From a checkpoint of a small mixture-of-experts model trained on Wikipedia.
Size: 11 layers, width 160, vocabulary 3329, 25.9M parameters.
Experts: 160 experts in each of 9 layers, 32 SwiGLU neurons an expert, 8 picks a token, a sigmoid router, a shared expert of 64 neurons.
Training: a variant of SOAP for the experts, 563M tokens, 8584 steps.
Below are experts of layer 4 (counted from 0) of a mixture-of-experts language model. Rows are named router (the router's row for the expert), gate (a neuron's input weights, with its number), up (a neuron's input weights, with its number) and show model dimensions 80-159. Each number is 128 + 24 x the weight over its row's rms, rounded and kept within 0 to 255. Numbers have three digits each.
After each expert's rows: a language model's description of what the expert responds to. This comes from a sample of Wikipedia text that the model never trained on.

# expert 0
router:123130170098100116084106130095080183157140105132129141112141133126167094125130126101126154070144130160108132126131114126127150095102131079132129089110114118090144097116195128116167159148153120132137145114097138091112117116112091072125092139
gate2:132099118139179125141122113164118170147113143128105135105137153179122106162112121128137120107123138143146119147085079180114123113118116130148143159124112104170132148134172137078159120111154151128122189115210122118137138101143109125120127124
up2:120140116117109121141127118107131070086137124121162142140156140089098120106174091133103133159104115131121157091170135087114116157118123147078140104139126147103126112116095133154102128152093133090137096140088124128127142096121126156110146155
gate3:101109085119158137167132084119092143112133098109118146102133125114139119136140158110163147155127116139182115093111123107154116143161137094088106109159153098117158089123159141141099074135101087083116100103113163153125149145124126153078109129
up3:150100102109112130100075065150123157135130140088176144115113118121137110118129157086139135138131097136103144117130138099163114110173139072114117151131160120130165123165098129124130068107149140151100110108123112136115124109157121112106142079
gate4:126122144111143094134113128119161156166151131072101105132116099127128114154120182153109100151121155147145073140144157145164131166139125145125158101129117119114138109108131127140116114125114122147107154134093096118092098108153083145144132128
up4:126152092160134164143121095140121097118130137091143150143151116086138138106087100076093113152157153127134091104094088174149131130101074071116112108146128105148097146143123118092141170128149115129105131100128126147149128115127129149107141144
gate5:130054118114108148108119153137119145149131060129112110149123120136125136094104115150107140156120132152142084138116157074122146156121125129116106070089138128136092175126126111136093137103137112127122143143156117125105145176144112157100120138
up5:109088119149123111098135127139180130172098136099142114168089154128138109085172134093134135126107155153104134107121150130111155129141157160152113126128146106104137107114143158130122136121191144087102130116103139100076154187158149154134127123
gate6:128185126106113127114171186149122091130136129134123122118141091172131154145161091096174125116093128132117123094118148112148130156159148100127127119114156131110130085130111100145097099149102133151167107118108155134111134141089112132137115130
up6:106133141126150109168132067106127106109124099140107155130122183084100130141119124154106143162153103163142121108145136099106126116105092134103117137179145135182135152092166139142120132091107142119121110128155113124152146164135149168160126138
gate7:135096157117166108134156135125132110124148053130137137106136151131123093118106141088163162130150132130118120114116104105097144138100107097141115109166112120135142108123154094097095127101162143155097154137117150079150120121136136122103122129
up7:122083138099169095156106121110121131105109104153139104102121151115149056144099177154177159076126134143112086103113134102135142131137108139125122112138144120108167105136128121097104096148131102148104159153139134083098135089143113130113097151
gate8:113138116103082123145143106104174142088087174110115115150176166106106121157145135126115128116121126150148116097118132143118113130102164110193153152117096117104166146117115107097137150126106099103138141140100125134136132151111136182109135141
up8:119119151117110112130158091136136147100090183124137143150097174148124203161136100148148094168128115123098129085126171177162109112120174108147152124120139171107158131121128159117132155093121099169123155155136145138157143162129141106136142098
gate9:110181131097124144126115080129068118143106165056147163133178160127106131116146147124173129123157134103167178111171164141172147117108135136106088139149132109086148132128167132149107139117126091150139114121097132119119084148106120149121127085
up9:134124107100162107132125114148149132171124117083099145113131139159139088169107095144153119155184133140107119109118136097170102102105145110180178103149095096121141135106077141154065144116133109147172173188087144147136110164126155112137157154
gate10:137176132126150129115122107123150150101080096168127147150128178135086121162161161133165131113175124145138141115133147142106125072140137156134124127115085151115132138145158163149100132099118084133126101102140129123133136136126146142133107127
up10:127162134152100145117113130159103103131151106110148130121129152093114151107124145163117126124120132150076170123138137101141114137128140106139089126111151129115174177199161125105142127137072163139123147129152106128116131110134137148155121100
Determiners and possessives

# expert 52
router:130121180114109135145140134125081130146141090185118101135162113118121085137124158151100136154124158112133110143142142171153152131101165132135152147092122120089152139098157159147150105145136154184145173114112142119152127126132116110090125140
gate0:200177130100136098127124113138118163154184103143139110139128119137122114105172172132094123070096121130156139142175088081178107149127105131126124100112102081139128147143116103156125142114086137148169122116082101130174131110139103089137124129
up0:177155145137138130118101167095134145139151127090144127118143118162118121101132090128162154126092144164085106100103143149142125134092117116136130152164121087151096106101156129151129158135148091121095114097113129128165175099115132140133121069
gate1:147113155078129156134118096154132108069084135123161124142119100136124099151198099179156148098138108103091139124136122118119112110134137117112123101116141106123092139126113132106119095178091146098114161117126106167158121155137185125127160133
up1:149119110141077171122136134095122159084153177124090162097145123132136130130104140138136178191138110116128110113087104136084127132151120139130133140122109143101125114148127118153183145104091121126125112142138142137080114150115147113082102126
gate2:120136123142136123138133149135145096163131129131147118160128136129135152077115140140123180117140140151074125079156153160120171106095096128159136079111091124118137172121125133145129100084108164163106162139119153107141119109136118107122150121
up2:120135154102143142113099095125135145107096100103115115095123115167107148129117092098139088117119121109157097128077168118165159171124156143126108154194132124125114125105151122093153106173141062116154107100156105162114110173116104138112143149
gate3:058135132149168167131115101129093102153111069116168143088135092113129157115092106138127114125107115155114103115110120132133137155102099125156102135104114121120144121115106147084118108113136123170157169129148138113158108127139129122083189144
up3:132111109170128141129133139121150173129119176132109143183147098140110115127132116138145105146154104140120169142114127115073105129099137123086150093117120143154135138142143118143154131090133124134107126137160093118141137149132145184161122096
gate4:116104158083129144125104125161137128135131101122144137096113127127119118144102113129105105060098125104157139177101137158096122122141136098162145111095110104118098085125135116091114126123121170129106171155109128141131113153132130094105146120
up4:134174162192111118115142110088107123089101114141118091111133099146118146131153136157160168172134130147136115073139116142119146134139116118088105112162129120132117172121108107168134084120127094095127073133153121117139111094104098139160115106
gate5:095123125110139171140147121155096095100180152101134167105163108147164077102097144147077108150092146108098140117130108114142113121123126094146117109140101098164098142116126157116110125136138138192165147165109128078177121142139086126112128085
up5:142135126126133112110135152116111166079162152108149166108126115143149163101165128117107119116103122156130184084109119134123151130124127129160129121141110126108127100156188066137089119128135137095097168112125147110131118141109123083121122120
gate6:129118149087117133113085084129130103163149133156143128094139112091141115120123121088129153126141138086099103137165128110129071139138130152148130117116145105110154106119133138139106134130131115137118084116075137140177117125194153119144114112
up6:092122115128137145147171121095098185160154113113117105137144135066151144111136126110121112107146131114116148117109110176132165125132133143147140111090138157140075134121110125136128146128145142104111150154154115112078127116120126115146105138
gate7:107093137118176124134088116087077171112083129094102141142145148100127084109111126149159093114140181113093118098171112122141077116130120120134123179108156121150114146119123146127118134122137125147108151098133170125125119107097128092116129091
up7:134101154138137195140088147111100179123113152143074159136121111136119124109110069141117114114120132095090145133122122100112109109132098112123122122117153139143175124099114128154122112136097189107147166136156117090136142133107108108146132069
gate8:131143085114147136151126122147119129116185121138142123092158156115147147130144129196145155131183147162138180112139120162124153123119092115152109124090138138139097157161124155149126108121137157127132140110118133107087167127126120096171089101
up8:123161147083129152122109141065104132147147133156126095143087098105133135113109136122115162110098125112171096118102126132149143100152123137099123125154145134143131161133098116107108102176136083094113129098146112114105083131108116138159137110
Word starts after function words

# expert 29
router:127139131119117095091119108117076164119133102122127138120141081096125122134096129138125146123171169154110112117126125099115140085079114096114171117134131132071148104115184115122154163141135157147119141153132149126150119125136109106098126158
gate0:141123115112131142163138083112111150183157145138135162147164094104139129106132153113137088110125118095148161150110126109132101139139139178062142099122115094141155096140107119177114128121120125139134125103141144137159096130166116119140095081
up0:146073121100138089179130138107119118170115073126103132120089176124118122141145131184143128164160145110114120122129109100116102123104137098148142118108123130131102129102111135094087164145115155098142148153142110129144169090121108144140121111
gate1:124136110156159152123153140101128116148129167131157160154122143101155071148137131135177123141152120106100076118139133127098091123139158127128161087126125102140126159143117124097092127094128156105145134154089157099096140153158107114131112081
up1:102135131117097074176155145167109145125171061115135119136147120121162134094134130151117106107158175120171128120133126110123136100116110139155134147110104115112099131124074138154116101141084129166137116085106079160132120157081127116095097132
gate2:156136111160143140105145168124121146137102124124124096145154123114156129116113128125172139166143131121152151140140127130160119093123145092163132146139136141166153186102157140148151096150145122163103071135113112099162138132090150142159120111
up2:104143114099094104175164117141087093124102126140138120122156116124128140119106144121157135164080118157108096140118114145182110099105104091158117083121088131119115115067117094103130153115141126123132105145115113099097132156127127174129171125
gate3:143147108127155148162114119122154143056115114178077117172141134083107146121118097135149159149124154156112126130089101097106109136160120138103139171140151138128116103082136135133130083143129139113127119125116145120126118085143162121117129112
up3:128152149149154163157142139127167144139163147149134125154110135166147146126098158118102080148143139140137110136148103126118142094117104116140148107091136141156152155109159127096104137094088139110130113131184108133134141111123119127120153085
gate4:115168121141148141089114134132107116152113098119111138117112090152096130126125108141131135119112151111078150115123139109125128105113132122113119078113121097130121128133139141130077139076111129150112112166101120172124116127111139136121165143
up4:144108158111145149140125170121086134088129156167107132122124145155194120129111128116150148136148130137063131129161125076113141106099129107139143159137133153083134079120107107155099119130141166155140174117140110117117156076109117134124119137
gate5:123096102105082088179117099136148131108158102099164124157165127130149137122145172072143152146111137130127107188121128137100131131105130137114107114183108162139118083108184137132146111129133083168119112103125125129099098147155112127133178149
up5:132117132124136134137165180133139162162121092116115118110121128165090141167125119139084098112142107132146179100093131111149093105138112130131122103090129094152164143122164102111126122136147161096134147141137113148092124187113136141107120119
gate6:094133088077097168120141130154127141147095127117133144119115109118103135106115142142156137152153096086189114104140155128112161166139125134143097156166147082072149138120121125104118128130138147140125150121123121115154090146153128138124155129
up6:134153104083140138114116142156129153112125141135179151093125144122124092116111153168082129137164139091118096108147117150126109111128157142167134127139106142101158145094122135104114111135129105112127159142158142097112182159124113110093078108
gate7:136176119095155141115099110136123130124159115152147126133154123151110124128098127115154149139146115156116131146143154069137115135134119160167142168120147082097109110085117117109147117107118149148111097117115125095148143132169137136142115110
up7:168140114168144112110073119125087136128132082147140146106135141079118116105103131176163154127154124123133093088126107108119118146108129125117126125096111150153121117126135122062136110133167093115095124138134119136071112132148141143124111137
gate8:151180115115106108057117135128135107138157131115107112135107122091129177118149136145134165137075150150132119130149093065115159163134134156166132149147081129081120096134117128117107142175088139133123148159108124116169130137082103125144148138
up8:103064118118118145110131099150121152146062170130121155096117166134157127123129120120174116128169122071108156107148165134103105137131126090128160104103133120101105101117135129174132116114111079108115148116118137129117138134175129117123107095
Articles and determiners

# expert 17
router:146143172136124191124101115126126155134140103115118130156113136103148139124136137118109161100107136137132135133137139152148175087137141124089167135090142139142106150093150124133167110112171162116162092094153125134124132162134100099095135177
gate0:090155113141160185117090147167091130088168105073127122099123141117117113111167111137127161090113115141144140164164114148126150163135109138124142150117129161097134136146153110099173138139128141120136128139097114097125106153154155073120129115
up0:130169086156151138150093148152141130154128136112169120107108167136148089128150163141076116099145188123137134104120123139132162132136132076156095106113127092097150174152113087155115107122156113134103109079152114118153110153125117119125156143
gate1:120066143152152146159133139135125170171093135140103195108133142124101130134109153075124149097092126127127148124117098124143120163163156164129075122125141114114104106096122088185126119128154153140116178142123131080108122139108104119129127146
up1:121160139126121093137125111067144114145102094107105089097171158172112161112132137111091149124134113154162100103150125165130137161126101092134127144118114114117133152190123161099135158114152124119160081137092136164119112118126159119154080129
gate2:130113174175126159101071116136112124115177114106116099129122163120124106113121103132132066149154066123102158156129103131147162124133135125133136152131139113124145130085127114153103099121132181149107131139119129117150134166130148122119134146
up2:113087166133152136126127138152080107117106141171151115116150109148134137123114076097134084164099140165125086128107140147177095106128119096130103121183093093135160118141153133170154087144120100138121144108107096148137143133124118130119129152
gate3:119117167159112087130140112107128144110057114103124124152143084147129140139112127085137173125046117149109172173162108172126101145111151145131129135090133153098122143104137151127174146114147100137101156131162125109084149132103159100121154120
up3:168108082110143151129109094135109129173171114155110134113129150128120100118092104110138085120153158106119084151077111135142116148100117108141121107148143119118139154127097087092097118147121139133128080116139114148147110098169109142101135161
gate4:119158153111126126162132118128110126091133105145147090144142126080148126100119108123156131092164143169109138086121118143133139097135126132085140119131099100137130154157153150103118113129119149098122144146120125093097133127148120148163144160
up4:115113125094110154101093153063134103099135133086122139142128141134114144142106138115110090154162116137152142077124078127124128164156142127140139079106108099079093123148178130132099144088118138093101135133105126103130130113126149114136139124
gate5:090169173139166120154142089138122146113166111151091093113101140083117113139110129104130103101161130160110127145156123102110098114146145105093117128119176146151116134105136116118100140143093141146127128091146083147105119146139142088135092117
up5:124158098102104112043145147148119162089111130147148124125128091127168114132163124151142083136116106133151095095151126115116116121146151162135164112106122141111152165132153099109142139116078097108092162127105129119148081145091116182145106145
gate6:168135135109134151126171136143094143141130145144088094120112138113139137106107130152080134161170154099156113157177117123193131119128107153167176101093113115141143143120111159106145141147145135122116101192130123142127139133141069108140097129
up6:168106146098127091123146085129124115093133109139095149112169117104158138097153130160141125130154106110143100116143150134150132141131126112120148085159103116136137127144104132082124141157114145103168073183125140116101118133146141128156125135
gate7:152113140122121143153079146149121144149096090110125137108121103128158112152096136127117157123113146140136119142120129137139101097108148115113156136144156126116129139128135144168140129110148068169111130097109161137165151137080152120066128170
up7:110146102137149162144114142147111107157123078068143159129095125142129112149115178096115130095143114132142133112129127205127125128122190116082142185119135136104122150120136087120141115133161080120068120082126150122137120155137132111099160154
gate8:130094135134141125105142161081136129134137139105111097170112099131136081129123110193126149101150123117148101119138087124095175170136129122116143166139157098148095147102180119131107099140136161124100131138158171124148113108149115166122104108
up8:053142165132102145149150128165133115119152105138094128118137165098160167138100133130105125137133125126133135140082168138112099135127121114133122098133130123101159093131139164144177152142080093111139152129126162131152120135156133156123181134
Adjectives and word endings

# expert 50
router:130124175152076144109099082128043132118147130155139152135123116130135156120124153157103131115124155112158132087138158128120105128112155105149118147125129147115135115102153131159113111176088128153118132104125141103075083090147088123120119127
gate0:159139123116118163086102097127138158099122139125121163141104133116161103128110126130124159126103143137186121142118172108117113120117122183127100157153106145137173151140149126117180110147091162151100114152148136114167106130163150098113124141
up0:161159139090175164090096136154108157134103111111107119122132129111139112111139110131146110123108140137127095130165160142149106155108146176108112159131127142131176174126131087107170106153124173159118116147154134151136165151116115105129146144
gate1:096120145124150106133141146147155143150141195139166112179138128164119152094171121168092125112100150114156113101120119111163138130120117113132134120155138132136162138118122156116117116105088162104124131129123111113144124148139145106164147062
up1:132131132169153124148126135138098125153143146129067163157101164137135203129154126144117117124120167118175118152116116103139168132158158100102150151107115118151139136128134108099124152118089101097141098176120138113145124146156115087133128082
gate2:125085103083108121105129112087093138102135136128103131144177139145131100126165136111097156143158135109101078180141109138129159094118110150124134148129165140093118097177102115123099095126125141139144100168161150126121113147120131150128099119
up2:146105172089090081091122124101085103103147123137143168137129150085131134160162123142149147136135135185134101152131145172078106107109105165137106109161112111150091128182162126135129118142117136143123102121107118091176154141106124131099150084
gate3:135108089115097106141112147134150129101180135118156112131188124103115141105106160117167131143088105189085118159105164108151119142108154152155090103115141127132124111150105122124130112117154147137134125090102126083156135097096097118170146089
up3:131102117077120119118099169079122142100140130150168139165143125136119162141128130078127145126098134135111168144126137135166123108122172119117086099116093155156108094117136121084126152105110125169109124106080094103108124101106133132150134122
gate4:126148117119144144105102125099128100132146111115106061143113126127123144107146120118109115143101174113076092143109138151115157144104139104108127106111170162138149159138106105151100141137117132102094117139147123086096114122169109123102150144
up4:154153120168112141114125105171122071126154116092120129142111103123124141122144078142112107110126148122090105136142159112102131143169116134119162108121154190150157111140110190132155132165165172104111120159113146093123130109149119127109159165
gate5:156149122154095093126139118123151126180081143136137136148143106123102107101079124146107104086131145114102151111120143165144073155112107136117114144132094142096142127151138136149169135121140122109164134138100092130126161097138163168086114158
up5:134138129145119113106101159151146123161123147144110127111128099133158133120139092154114130160094120150096137121128130128151167118151096102120187117123162144115174143135157108120079118123174116145125150110134133136126095098106120110087126132
gate6:105124141150130134119104118137107144096139154111102122083131151084087117088136106091121114145162149123103131136158132147127134142145130130137131109112123111156094099139147159149074105151144166150132110111084143056092135108143163103103127095
up6:147130142125136114145164086123058097159122121138096138158100135102113137125122177121130144089100120109160096141101158141143101112162128162072118154106101142128099160152152076089152157149134124139137089142172154144137097144169145104137107159
gate7:172082133094128118134106142112137061114119098139153117178128143141120141157146087105135125140094146086133141147153126083137133117133100150079105126172087120110154107142106177114123128123135146163134133126148152118152126106115136131148133102
up7:103127174091105139107142105127107156115107131114161139160129130164153097134125167099125120082147088111104149161100138153149164114152162133110157119115113135147119168111140152148132146094130099141127119099154152092116088177110131133112196118
gate8:175137106118107170124113136090088147114176131151139139159114118120137147147137175125113137101103139126101165136122133122078135118133147119144149151105108125157127137128130139131114131122127102103109167142099157088085107092130115089148100107
up8:144126114123146141119137130121127089146070140121095149098133157134109092146098081153134133119150114121111152151151139115139094120145133109123098141110131114117114172124118106080144129136138147126153139164159148139089117164124157135126169168
Line-start tokens

# expert 22
router:108152116111111124121117128141103125118144079111087114144169154128109138124122147160171144159098118121129132132099123148103145141078083124132095114120142154084084115067124153167122143156115126188132095096113172123068106112156096149143123119
gate0:104113121128157103095160165094088136171127101117124116146152150150080128121125171124154141120174167123117136145121147061143109147145127134138136143085148097133121100104134104085110148146121127114116104126143155104172149120144082090154137116
up0:132184116136118129134126106138111101088129159121156151094141121117175137158151103081095141144075142132149099113101100149110161140120123096084109123180098147122081167143141139126121115141163118147146140162092126118116126128161141118112102137
gate1:109080159028124137129123109104170083154138133093132125148128128110088123163101132129133146139083100126130167134112129106136118168144135141155104142131129157093069137086136166119171105100133132128097112144152156140114108114132112174121158195
up1:078164145130139166121132123139133141118156095140141113106113102099136139149136105146126098130180094122140096105162133149131123152093154115112128166124124098149166102126087174134082142131114154177149116088130096184117105109148150122138136115
gate2:103170140141170147083150114123119127176117146128125120112176119157075101146100083083171117118149123154166149124113136152095135138118111118110139086096160100149145130154132150111117099113144140159129160146122156130133097124112104136170142132
up2:121111158169124122120173159083109185125073143146127128127130126111122121129116118098138085122130114146161107127126089155129087144177124148137141132106133114168133107147112127131107126101140126169115118186145149155142072161107144108169127122
gate3:081134170101131136136107079145168106140099111129116140174137119135105156119126125125133153092111134111134152129116105080109115161138132143132166171149153095127145157109114165139139171145121135175167181121135132110120152131150151140155091146
up3:113132143109140156137112120146177152071110129114125133182133142086159139116177133153060117120091126114120104092101120082117129112136096127130148159122155135091142116125101110111136144110095163105120176092170177125152133156116122127143130125
gate4:122167095107176108149114112152085126111124178131131145078154162110113125168122150134123155135117152127103141098143178150104123124114108113120120130174117106146114182129130108166084163126130123128142122100159125095186121109138091103132132149
up4:111124136134084113084118207143134089142149085138138158129086113119132139172108111133116091098091154104115111148113078097155128120140139105141122104080136164083173088141125144112135139119153130152080153154114090132112137134123145155168112154
gate5:125143159146158126111156155171124114160130179106095176148137143098097097113148137134149114115160100135146099099134181122086081122104158151133136118159117088134113176125126109143164133088084145127139114137118114136099145093115131110142132157
up5:128141125112116120120156096090166170133115124102134086107148104145121116151136104143130115163125172132100108139113149152167166091152094123069145173107136140132140136132126142102117095160112151154127136147138117170130126131150103171159140135
gate6:161168158093124120113120068152131145106072121132123137142147109108119181144115155120105144107123118158130162124143115114091126100128142090114120134146155097124116115073117108173130161162158128124145130092129144103116158105105163080143131127
up6:073172144147142163140171125131118131139139136130132162130112117102118146119121165131088151150151136123085165119096188085112108128168130144119114127106105084129140102131126111138116165128165138164156158137156166137137131087124133132115095116
gate7:102096109111117166116166151116162117156150138161148119147117144103136129104141091119103155166123081104163100099124123107147121160107105102129115116147157127130119159102176106137146161133087125100139133160165150118143130121100131167114152102
up7:125091147122161128130119140132104143118126148112132126126117133116079129105119118120137180147086128117114126142099077147128137121168119102139087157152144111153129097130163157119097106120135110117108167138119164126124121111147156135160076141
gate8:144159125107154137103110157138084080103088119127142124128134115096114108122159119137162158118130127178112170083145134109136132122136115093102094134117140139091085099136126142142110113130152173132097166112136126172104150120168118142164161135
up8:097127145169135125104157101099173118138147129126123130176145125136134117135149128096112045120144141085158049128119168142105141142113130126136142111177108130180146179178155130106130168139128118117141103124124129070155111146119109130110125113
Film and infobox fields

# expert 4
router:166128165157117134125113105147143108094132139165134094132133094095136068131147140114173130110163133127107120148120086128123128109109093118121092111125133100104129144111124166129137105179130138181111182110136143125108112150161094122084136162
gate0:120106129099141169135120158165113126117150124115153150108129163129142094167142142169162099152098164157091103122148123120130165139078103142148111100130113098164113124112125082126124117156119138160111121161142172092135134134170140119132096139
up0:132097065106143174100149144122123135129161094163183151144146128129175134129165128151083097117135128128119135142153138097133123120098093158124122128148143129105134145148177113148130124110116121121132127153158132123118123148157089168130162147
gate1:131081131134154165147101110128105116149145164138123099104134073104122146146143117142128130118137135124103141143164085110094160140129164181118126161163099099075171116138121101142124134127135129129101088098095129105114115103150106084126093126
up1:150173146138162091115133117091106136148128145112144137093125119146141123156134149132119105136137126060151153118086122154172147150165113075130087111114158144114153112150118156109134116099083134104143134113123111147165138118121133177166128122
gate2:096101149104114127098178118109099122131119169130111124161165122132153122099146128117141103143135124120096103074163100161125136143115127097118162129127087094133097123079125112144102119120147134131148146133148113138122149135094152162072131120
up2:124087112112108154130136111129125082121106141125114130115131102114140099107152119108124152118117115109107145100130135179115090135129116105172120161141147101123109106122155112171114127138109116138132142116154077131115104136163152123095141153
gate3:121101129135173174126093116131108126130128125106098166088130086190129133155103128122124141133134135116118104121173086107107115132123108152128126173128100101128140116125153121164104113152128155131123099139121166166177116121106129103136110108
up3:135114133126144174150118151133147165146133087155125153131146137123117124131099082099125115138133103070102101102111102145098081134152143126150115132144111144062132108134116147169103110159133130115122126114164111120126140146173116119168128100
gate4:135118141118100149095145135104120118101152089163159148136133168154094103120121161169101135120173107123156145171158122121128144122141136111082123100120107153122097101151149113135183140133105143127101174087117102115139137171107114118199158144
up4:094083117135114109129140130170134146157143145088119118103097154124131146104143148108156131158107094132127098130141141145124123122148111146089105082099155120102152132137123102140141114149123179116134141155099116090141149128125133099126096107
gate5:131121114103106122127164110120124145132127147154126107134151124079153136149166078157114084129109124110134132136146127119168118147090154191114126069125117103142105100126068103162149149113140124160144145098139157116133125113126108127153131117
up5:163136122130152118100122158081122164122139086109163171136126111103158121114144151133119116139164126093177181111125128129111142092149104116115169161118129127160122119142160114084092132117106143098106090138109139163101140165142135089155107105
gate6:120108128132169128147080120142115158126120127103122129154161169088114128105137127147117097121127123138125132104186125149118099141126144141124151102145081097095112146144137112108108143141155108118127125146143150098161118167135095154099102099
up6:187134115103151114130113135141102141143090174093160123141126096160109138140155135165097157113140077160133178087156093092113125127142117128088117151101119112130142140143113082154112108120107110065073110163118125143122104144147149110119130134
gate7:131135142129085143146160112136138168118159107139115140157093132124106123147137101103172137122124116121172100153096106125171134162150095117106158145095134136135154114113158142136110111110125102145114102149119102148109143128184076115137134162
up7:126160110091097151111150083114097140135098131161111157085112108144116164100105181109156121126154138120119115095129128139115127065134165139099123097168128151167171109109149149121131190112149104137153105126069171116093135102137156115148134110
gate8:118135119107113103127147101122163139160126104146097108126093135137132140141131100104147153091132098111146136141151094115115169125109098079118098137110125155148161164132133100142123120124090162117116112129151081168134103166139105099120155108
up8:121105095090156150133162124124112166146171124135167138120091071126102098149149108132143119098103113119152138159132094096123125123126070112117155170103132171149125129155137177153130088101120159146134144117108132160144138131159075119113145052
Mid-word syllable pieces

# expert 8
router:117150160158132146136169099155144113123139166100149068141161159152116121158103148126150175111136129146133127097121114154121151141104116122131123139133146137126155159137135142136149098159144100118088146112116189122092134150126110124103170099
gate0:117116116122096115095117097126182133081112152124157135148073128095143101148109139123141147150129147105087175115159108153138121128146156119121101111128152110156144107141159129121101143160094137145075093136070150082095145138120130132169129129
up0:134140162148150139154127187160135139155125110120165122130103114136133144183118060091152166163123148122133104159110136088111110135139120085125119132160094122091127125117111148144133122153136130206124132154146146133145157152143139092109112130
gate1:155124120140118133106169107105073140146120159127115102149129121143125123104152119170086138127091140133162077099179141136116128152141151136124128119106101119109148111125111166142105154119118168118098125119097138083138105163136148131141110184
up1:128119107098130133137120150128143123152049134147178133116114109129143084099123165201159146141160155167096168147115140139107146148132139160117098153115127147158157158167133113148119148129137138114134095088129146090137147136104117154104115118
gate2:115081134131095128115172144134177146112130129117121059167116130078100145099129143129126185133121134158144166100122143128141141144152157099116138181096106125150116145113170119154153103152116092114120109192106190108106141116168180092111130149
up2:107115104106156135111138129142117133127105113126121158138153097140151138161086123114124081151066102113168098097108137150130092119093107150122116093133122147121133104131124128126137099105163106155116120085154145153096095168126112167158128162
gate3:128102154086116161146129109153168122106109136153075126121099138125112161138135125118130093095114122160120180108115114154132083148092148138132120162155119130132118127136110098147110126148132119128159150138153160145127131155097123125093125143
up3:105112101098145116109120093109086120128147103147162211126154135139166127129153121134140150114132086136090147122140162115126161094126149152130138123130171137134145147118088100102070124131097132159150153110120092094094100125103134080114137141
gate4:154123106122166107128179105118087106170110138130140112146121141143131092122118114105113148127089129125091071120138123111088112143120139110148114136146155073145130116057122124124132136132118123137143165155140139121109149128082119204110170154
up4:138135144156150135087139121164151110134127170111137173096104126116146101078114154176130147116171145120166119099154129107112102148128143132121174111171107123135106117115126125134117118107165158113062151146083133113132124128105104117152114069
gate5:131152121143111139109101097131127142066127146162131114124115128126152098115111140154146167105139143157096152098157138114132126111118115095162143139135135129162147123144179118132122104134161170157099162177112132061104159154143140114109111133
up5:105089137123172138125120125117109142137131130099085151192184165137129100143140129104098154096172100124158117098103080118102144072153165133098140128118102120117090132133097174115124134134104124127120103163113117145136124130154138119144113107
gate6:132105150124100100146132117161137133097113126125178112163149146158113160113145164117116108101186132069106126097190128147135157159148116159141107160156142136121139102114140152128153107110149181144110060124114138100135109144106131144149097109
up6:104142115141154123119108085123146163133116119091113155116129141109169086106126140129166163143106116126151163130135111143133119120130114102122182129153122124104109150107154143140125110147111125105099120140124141125149154149153103099170097073
gate7:136139151114126113123129105110135140130094142123080166145137131106140135122110139140162139141163148109142126141092154139137166129092115138126131152114110132118102156147153150111194122134144111084155147039116156135154128109202164156143096128
up7:117121122113138106156133136110117071080130163097126107150146106071163110100118125129131149102132160131081161109134159121114138092149131161147132111159119174146128118113132134138123141120131146156125102176129133067084128138102101086120140123
gate8:111118112105108118135140107130133144143128114140126109137119138113122137140085112099146138129131135156097138155104111105125104167068094134129128116128150145096137159122148132110168111081071130132161110124166160120143128119104079098122159100
up8:086095111148154151131120164149107112135123123094141121150117112140080110120124135106098137136126129130102064106161120118131128100125132124132151113140116075182125101108146178136112118111190130129154120166152100155161139128109092174106113129
Name and word endings